config.yaml
n_layer: 10
d_model: 256
normalize_top_k: true
router_bias: true
init_std_router: 0.00746
vocab_size: 2048
lr: 0.00248
beta1: 0.95
grad_clip: 1.0
dataset: "wikipedia_en"
Below are experts of layer 3 (counted from 0) of a mixture-of-experts language model. Rows are named router (the router's row for the expert), up (a neuron's input weights, with its number) and show model dimensions 0-255. Each number is 500 + 50 x the weight over its row's rms, rounded and kept within 0 to 999. Numbers have three digits each.
After each expert's rows: a language model's description of what the expert responds to. This comes from a sample of Wikipedia text that the model never trained on.

# expert 42
router:553560450501475463497508450401519529392558484564560534476495431483529562446478449488548538494427460493584440568479449502535447528446455418484523479533596477444444506442574591591525511440567489556513573420493509453485564504470522408461430524481551505540438495472417532585458498453519514407404437481540511473485561506552441511506480416492486399470461515495436409532565544417465504535398584546520555557453439533371516455557604504549488559522581532560519465536536457515506479503490527521545522498486549522574466536548629349514484519462587533498483499551449593538557536493453519513425517418556539506529496468527540435510477433504446561476499483422484439553438512523479447516444580492521479549490464488558395476530421516391441494459439551521478526463508466452554497429403484
up0:599488431508449539503496421445569517553550481496516637538554565482456484420403423519462491537575501502533581491461425598569541524527470528361617478556517478556481515536411462505536494471606466543535546501429494454479429539497482470523513469475553416517482500479427564510488540410482594575489475554428531623593476536458543491526617480552457534494400499430393476465515538478547435424564488494444417531484432496462438475492494521540502556527543485467471495426464503483478568539500379437466464495570529531535498525509524439434445406489489514496542568474499500506579496514465535521579501469509506535489527460506506501446592567543455472513527482518556487491560530424437532428521489556595423571483535348517490448520493450524432538517527531451508434435604534437534558536516500
It responds to: Pieces inside English words and names like f-ol-k, We-e-k, Cl-ar-k, plus New and pipe separators in sports and election tables.

# expert 28
router:425505482407483528468432453450496482622484499456547481421550518495400479548545470457524488562572453521534495522541507485560498520550535489471542466518472511437565500580498531527449489490501614445522462581548441432525553527483397512497471516525585544548521442462434463550479520496439540439544439517590548612432506508497493454571499420454450559594493515530426462456580477452578602511564496562536477474400446502489487526517405438462493534544417421495459523572406599481484380555430520529483555526549575463508536562585577480515508559522506479448515513463546467511423445565488465464407523445480497496523420483466505453495571517439506496442426453447556420488536464469544438527565569476531439533558512461572400575516538592523508469501579433508469438582470618442508496565474549
up0:509588496419542468399533449455483572499468530531529568545450467499483483654532500489580472526499508574478416401557480531531441558527536542448489490542511483457488499515527500476549505480489383474458500489494578441600567530474523522463556469538511447478513625474524502570470521468466529479497484546528479580504498364556551441447479449468501570544418547405492408517507486497439429473441575502517408526439534601575469477553503526444524461523440493506579571527467504429473535446454504535519473498532456451489444486526470598558490449620438482503405449520582510539551390428517523449535492440551472530525496488486507494410552455487439471516456469625420496552448470476465525410502636502472511497497493445516455566629589534528493525544462568483473562505571507456498381444468547
It responds to: Pieces in structured infobox lines: field labels and values like IUPAC, Superfamily, DST, Years active, km², bullets, slashes, coordinates.

# expert 16
router:528534483517619444530446515506512512427462521434560456439548486459533610440515522511437462456494454502587494583545483508471486488524564488490516465584584452596528499542525496450611589568501415412460520549508508451426484478489435560532529407498614432425518479471441564489550525544423507452472499494606541561484550525529475517511588564512447465552497523532413550521387543584495514529462489569471471466604501396543479475442515490484458478498477522455490531430507461512420579624500410472487514473421462476463489507446497514562570512465487401438472584522471628571482324543517413446571480507558606428516533492574430479473508448506527564563494486450493521481507492450554439475491500468484567492510454489565516514512494496464498490564531480439426446481460431437513487581475545
up0:473557433501486530490522530560548544527465503515532511520562515484418514541445495514470590548480499436536411512449518528498485530423532575582462493520525583538432534515470475409535445485600510451547499604489507468521503581509440498615521485442462528477534536422453454515416419652494519609473415477455633532594424594414516444503418539446403520497505473491528554448533532518513639441452509482442482468491462555387612560476440522450426505611497518502484540523498431493589465458382455487504460586526505464564520525527496526500510503437487458500654509468442474463433503454433498445530526516462474461461532512576534469604487475483444530513427495528488563512482450536466499478436461409526464477420462458541487545444539506498460505514532506543512506502487477511472351466501557
It responds to: Numeric tokens and spelled-out numbers in prose and tables, such as counts, percentages, money, and scores: 64%, 500 workers, $30,120, five.

# expert 62
router:490496458522467538494485433592520545431492485423523510489526546417537550573541504468522462516376528457472510547602542425432503559450499445457515545462438453493470516507524529510483474534617478404349536478389493492445530417550433541553581466516575451451431498562412532541491416479418467431505542552557470491484422487563541621476508511487568473547445460504428509482494442523453539454490499495438528504546532510511509486471447541506500480481577481404510473494537453521530597557529520547486540494444440513541471429495574494607575475524541454434544411444473595600461419564598491579575471568563466530533636485425549474449460515420529510475493491474444507460576455497534504523478467539416584537521414469574573505511377502518485514573460460481513514459431467487504487565521492
up0:526429478479585558513447519526488499469467539460502510490477445473453468587467561569531559472495539494458621584492433483568420603504512576521531417552450515468513514476548444531551501426579560518468493513401461461576595566419529437503575479479493595529530407482497426645499488525540525535518567539447455479406574446475424420490463504565587423512587478514452403525534432444472540534474529559476459525410488514486506624459519530449456428479464491410467492503551457519575508455478462554522477400508493483553541567518514489547463539566436535476551458488523426466527516470424598515504534533406408497521520551470497439430503628471569498519496562505457501433559418494537445505495399506540531541535420500512485498440471438489400516535443475464624484505503512528440437494510500
It responds to: Counting words two, three, four, several, many, and small numerals, including pieces of spelled ordinals like se-ven-th, f-if-th.

# expert 2
router:572506461553576554540551518524486569499531499439533577477484455493508545500438514477499523536518502459440485461485582541440475537529621474521505462484595542444466407450497480556563558569503423470494458574409484479487414529506440520474504471534472522574458456487475487504553380564429580427423513403491579454533447537446474424512488512584518413526483525420486589465538503433473603438565526447514490501541498500537478498515579459527445545525524511540529590431315449461578569504532461530457515529508475493534567543498390442405453432495422573419441435482475514560480547474538528536543511495474467563480586564500581506521476548491551506479452500568560526424419436468451338551468553477474459483475444518471575486456571522440453495498480449505487411480469550563566537546498541
up0:545604573488516527518427501386420502535453462525426548541489502512484457555568454482438522501420548526513541416537461467483433504452360539410508474484482418502501444605471466427466545442497475485460626461607500559502543538526545450517412517490547402491492473488461500484536592412530473482511505473522475535496565531535523560546577586553561477466563561469535445467545509467503461460492514524594458561400552476566428477546481518494542527506472595504557515524495494475508597467461588554467499436580502542472469413495595494522546495511581375542371424468604529438461510470468452421402465530494462482563491450511509490464456466571621553511471380409423510517491513486591583464542448555556534457479529497552515548539503507515498494510505554516461561528517475525479511469579494
It responds to: The article the or The, mostly after prepositions like of, in, at, as in Fellow of the Royal Society; also recent years like 2016.

# expert 48
router:589561543502545467435555533473511411501464554428499501574550441556443542573572487525512584489580428542528466500498386515492499485442487531467481478447570511445547497537524422552583547558482547532536643472571462433420464585432467467519459525453480504510459537505539517543499461569536481502487485420410499381468565469556591531444506569460525517526426607501482560585481480495405584536460464461577573547477544466472484494477457497627525498470503534500446466549450442472509538478431560466549526508614535418483486532592578477430598532498537497591448578471519446536420471518450523495539477514490544494623578548427484562427484481492441504521394445455487484516530515561539519462437534503465462537435515542501591441397555501550552528418510482547533432445476528517562512504476523
up0:480483465486545548454431551530541559561499523460497524543487540568588483581476440532461499556453418558501448501557503497469489645524419491487529468541474535498423551564475480464520511503538532472451479493443481569441485600497530439483543533516405358490528542460485513506546339474488610438510527497494592504698536399561554496388520518577479438547481521469425444509541489490468484464521432491494489509572468554438496600427399482479494572482541499467490466490456503386555537565462487482432479453593446535404511541462471428575469543576490470532467612513498492454458600523532466492527511539493437493539486464514506516574418529469463512525479545577511517555555420498520468495595459454499540465529503513449598461474547460491541436511490551533492449581475491471417470432559451
It responds to: Accented vowels and syllables within Spanish, Slavic and other foreign surnames, such as Vel-á-zquez, Merch-á-n, Velas-que-z, Porf-í-rio.

# expert 39
router:502416442541415479547505540571549474436534516516515520411473590500510564396516522488560509584490561478535477466507547490521591441574443490505570479449431548580450459557508525454630598522509523503532475554560455438473524398450447458461542486590517498543476524445549483527536491473535520527492475523546465454554502511556449513519582496578578546463507469529379540608515470426439579531498572452434564478444455485498466488482435545440524483501422490450482576443410535567401469579453367408497481515467520479504554475549494472440484494477490511452484498540521468510577483468518513417530513420546455392463443533551531477466514462554595522499529507505608580453425497363471479466512496487501440427512519474398407606520498472532526446564510550461505511396495527449592486493479438
up0:521494520495476475468524599463526460611466495461492440479543469464426465536516470479531438462457476564547500618537500528428455467466537485488460518557492460460498569546535506571470513481558549510430595564537547512598524494497509482519512518489456514478518547516396589476583394481485514465456477534537476598528442529548500523469553463511458513630470545443551437496434403521470428472529499498582516441525548549507527462489460450546386417508437519461512403451465431501514530466557580465430493462469486503527524487445565578545539521611476480576458424606460576574479378509362520417517523504475424535493478529518462548492450468471391475536468602451555547536389564522451455569510430590485446581503506516462573445564475502509563499390537502490541483576523445522474444455518420
It responds to: Opening pieces of capitalized names and titles, such as Dr, Mar, Ba, Col, John, New, often after a comma, pipe or "of".

# expert 5
router:532485483501643541473531537519575454517494536415585461486550435496546524497574472426459480522477559549527434560481479518474628512416608478459462406475466497475586463430523494497473598515504536461553459550507474529556481482454463471572499435488508554482558437461505465497509438477389545570506467498502532513546490477494432526469539488542532428489508545403396553460530500474522561470582543530539438454523523465432487502478410585477510448480445516514485554537414496433375507541509501407533451477532420477527551439519593501409528445519505500464441455566458486414483383431441447413477467414496591451562452579480553500423508443526479553637545516449511561568519509517516542459404526431537489478493482458509509585526481626503595495507398544555474508401523529489511479475548498
up0:447380432500609432466440526446456504432405529599452594524441558519382378532479414530491484436519503480473578528541499445543478585536512489590560563539562523521500385499546487542433450555443577658465605573508534547459445571541559547496508480447487496437551523472516525464469541580447412467394513532495497469491511576531471433477575463442436454497485476624500574553543550480499572457483431460474520474437484504481388537537479492508484519451507455480541529465477501536531504479436494449474476504408601464485446461445530469600488476525504546475615577480498507491510465528510505503465493485579433534509546504525450519467487513472530482582501488565578529502507455491569501538563531591548522460519422532528556503517500488544533468475556495468426439487466480516455478339503571
It responds to: Bare space tokens after articles, conjunctions or prepositions, splitting a following word off, as in the brand, A few, MPC · JPL.

# expert 23
router:437553488446543521458443449434560549535508430578514539514525483569549507587512471551553481472536400511528518582611564616433447525481461444474496549569556508385568532509475465462459498521481574448548433436490491502495458487540518519563491479461538540542473473548473532415445568448482490501568508436598494488544577484554501439579452554440432545478526521536489485379534494500598475430408420455449574489484525514461480488529598435560597511558501486535556477457488453478518490494546537510614532447454502497489501466450478428561453458528520463606487448625555534501488520434555524450570479535582520426498411526524477548507561499488519488593394515501586459492509487472496596552490524595425484420430553620598505526476489521407433528425552498479482482552554556480497495503521432
up0:490477473440554494525484474400552525464474531497433438496504509513444502561534497512522499522526436537450477503520584443525493385494584517489540529474510504484507515526457438539490392501536479461508420510534476489443545631464519564602541451351486472481557396550447559519496492456428435506534469514519432528451465388503510512506453492450575447601505579587550488588554416513422577457518527454508483449562476492515385568438508497527529553565496571530551505469454562508483525531466567527386435539542551465464583445526504608508474561418572543515554497553513522487501583489451573498461505450537436429463450492472550439572594531488448487455516510567404547503508516494454486474433387443546435526545550467505514465507618485461544419436436427443523532529431433501533601480579512
It responds to: Single capital letters inside acronyms and abbreviations such as NBA, UFC, HBO, APS, USSOCOM, mostly in organization or network names.

# expert 59
router:516547447572473487621544537461459525526489401494506619544527450496483499463505484558638531401538504428503546479550522553467513486532518474432549513492547516562416470477471477537535524482545472439479443465453476517544483532507471423388439480440548508596411584492575474439524479466452513391537566478523454421491478473626458489473463499485481417647424589462528525493544545513454443421486500471496463506539566497435509590499505478539486491423491476477485471414483486404510534449563559495485528523597449563419520433441464548539502537478538482506478544446512556502397552444614461511486488490481479610574511508536591452568461601564391532449512444478463572466523522492507511578559516543517473437545542436536431460479560428427498434478542457496518473617470476547553463479460518
up0:561524480505576616483474507450472550518434492558474514591623479570521445564461503450453520602527454529461450526533542482444564441501463528496454561461490509534500445424456440469528485490489500500544593411506505552420554427511522429538496501524508468484521514455557465531404467422533464601488499454606467493469416511526566531382486519505557472521500508638511602463506484481466481486490434581524472561415442523564500491451442498503557495454428521418478513530499473507444430578453533482532488468566539527536593498581510525443501465473539475525423613460527521531573482604500524543396521450518546446475423480510443518487501535511511474496608506431346372577495549446584510489442497538509534440558541495419441509499462517496486479531461491534574466420423572525547506457613441
It responds to: Wiki heading markers (===, ==), semicolons in taxonomic synonym lists and racing results, and the after prepositions.

# expert 50
router:443469517556498479507497523466595507452461432400478429589525451492481478573509472500576448510478482444467502547505587511526507544550519526622512516485457458481470445408491474521363466475527516562520465475408481514554512557468455463477412594562499523498489515465518569490550417511501484406489461434523492552545508512471516566553554424535420586495418484496506572481428538458482408479495532486453525549476467539509489561497437476411450520528511491584557542458475498460501382553448471460646440506523505588413445439470467450475529406403518465506514443522439527511540444423485445454493509500443524459609513517540499459372402475573493511482507540522535553480537413569509535528386490613471460555493467581466609477520432474628488503512544475435584471543501432527516575468462523
up0:456471487476485477480549543436504532482467453449428547536494418428552476555445474595545575493477518412450492561508505390476491493556605451455525537493506532562451603418514477593472574580418429540538446522559456464522486425496426572503540479497536569503410468516419478472524502584557415532476479495516476482485527482539605544483443507441432546500586568467514481516535492515539563552444518450572423520537507405531459512479520453469505481400519545440545433518500325512440519499459473435459444499484498484565498418551482430593494484480499468434516564471512523428454570457465416512475537551562468407466543527430518551551492560549436498519492585445465543536514491457559484525480526503495549537435513515580511560493561548615567546542534544465382508448525533360468596434507521
It responds to: Capitalized first syllables of names and places like La, Lu, Hu, Du, Jo, Ka, as in Hugh, Dutch, Dumbarton, Schuyler.

# expert 29
router:477545517585509453513536437478463524479555559431524449384489487457477565595381431482406454490501459520534478609515503528466563518523407469495502595540536384458472510432509482371499502488533601563429472624461557567523482515550485463532476508450562424513420524436467487536529417537526457486458584486452437463448459584518483563548481497553567506505524456490541471554396509530470487556452505484450500459415433489465499598538467439589523520531507443578455490539550514514446499496485539451451604552501550612494519460502629517464517520489435520505532517512483535503504538501550470478480504548545551449547487471423492424527437398502517580583539390470427546520516521553583530475613496461559448525516466447507547541487565493477463467469385471517391606529486525499528430540533491
up0:417573495489547445433475462484515517503550517547537582466468446480609545497407467483527511578534574495512469525464532515511568550474552498503479498529522548571597468490614457478533484429461426459460465479500433430462499524470495547456447488414507522466536598430509515557481490643465618596528505540471402451486450526488606506510399477501414531457523530523448586499540504550474502414457547437551530554498442478527523600492545488558568497414462493569447518534464460433407482563470454407434501500475505528525388528590481395477555592421552459513483484506577578492469542493429546487482535522540481575488497512521547537533488500440426503449536480466616415593460482433483447378405543445484474487442483435549547513481445402507564528477528520457492503471492559508573490473454546
It responds to: Opening pieces of words after an article or preposition, mainly se (selection, security, seven, senator) plus can, plan, run.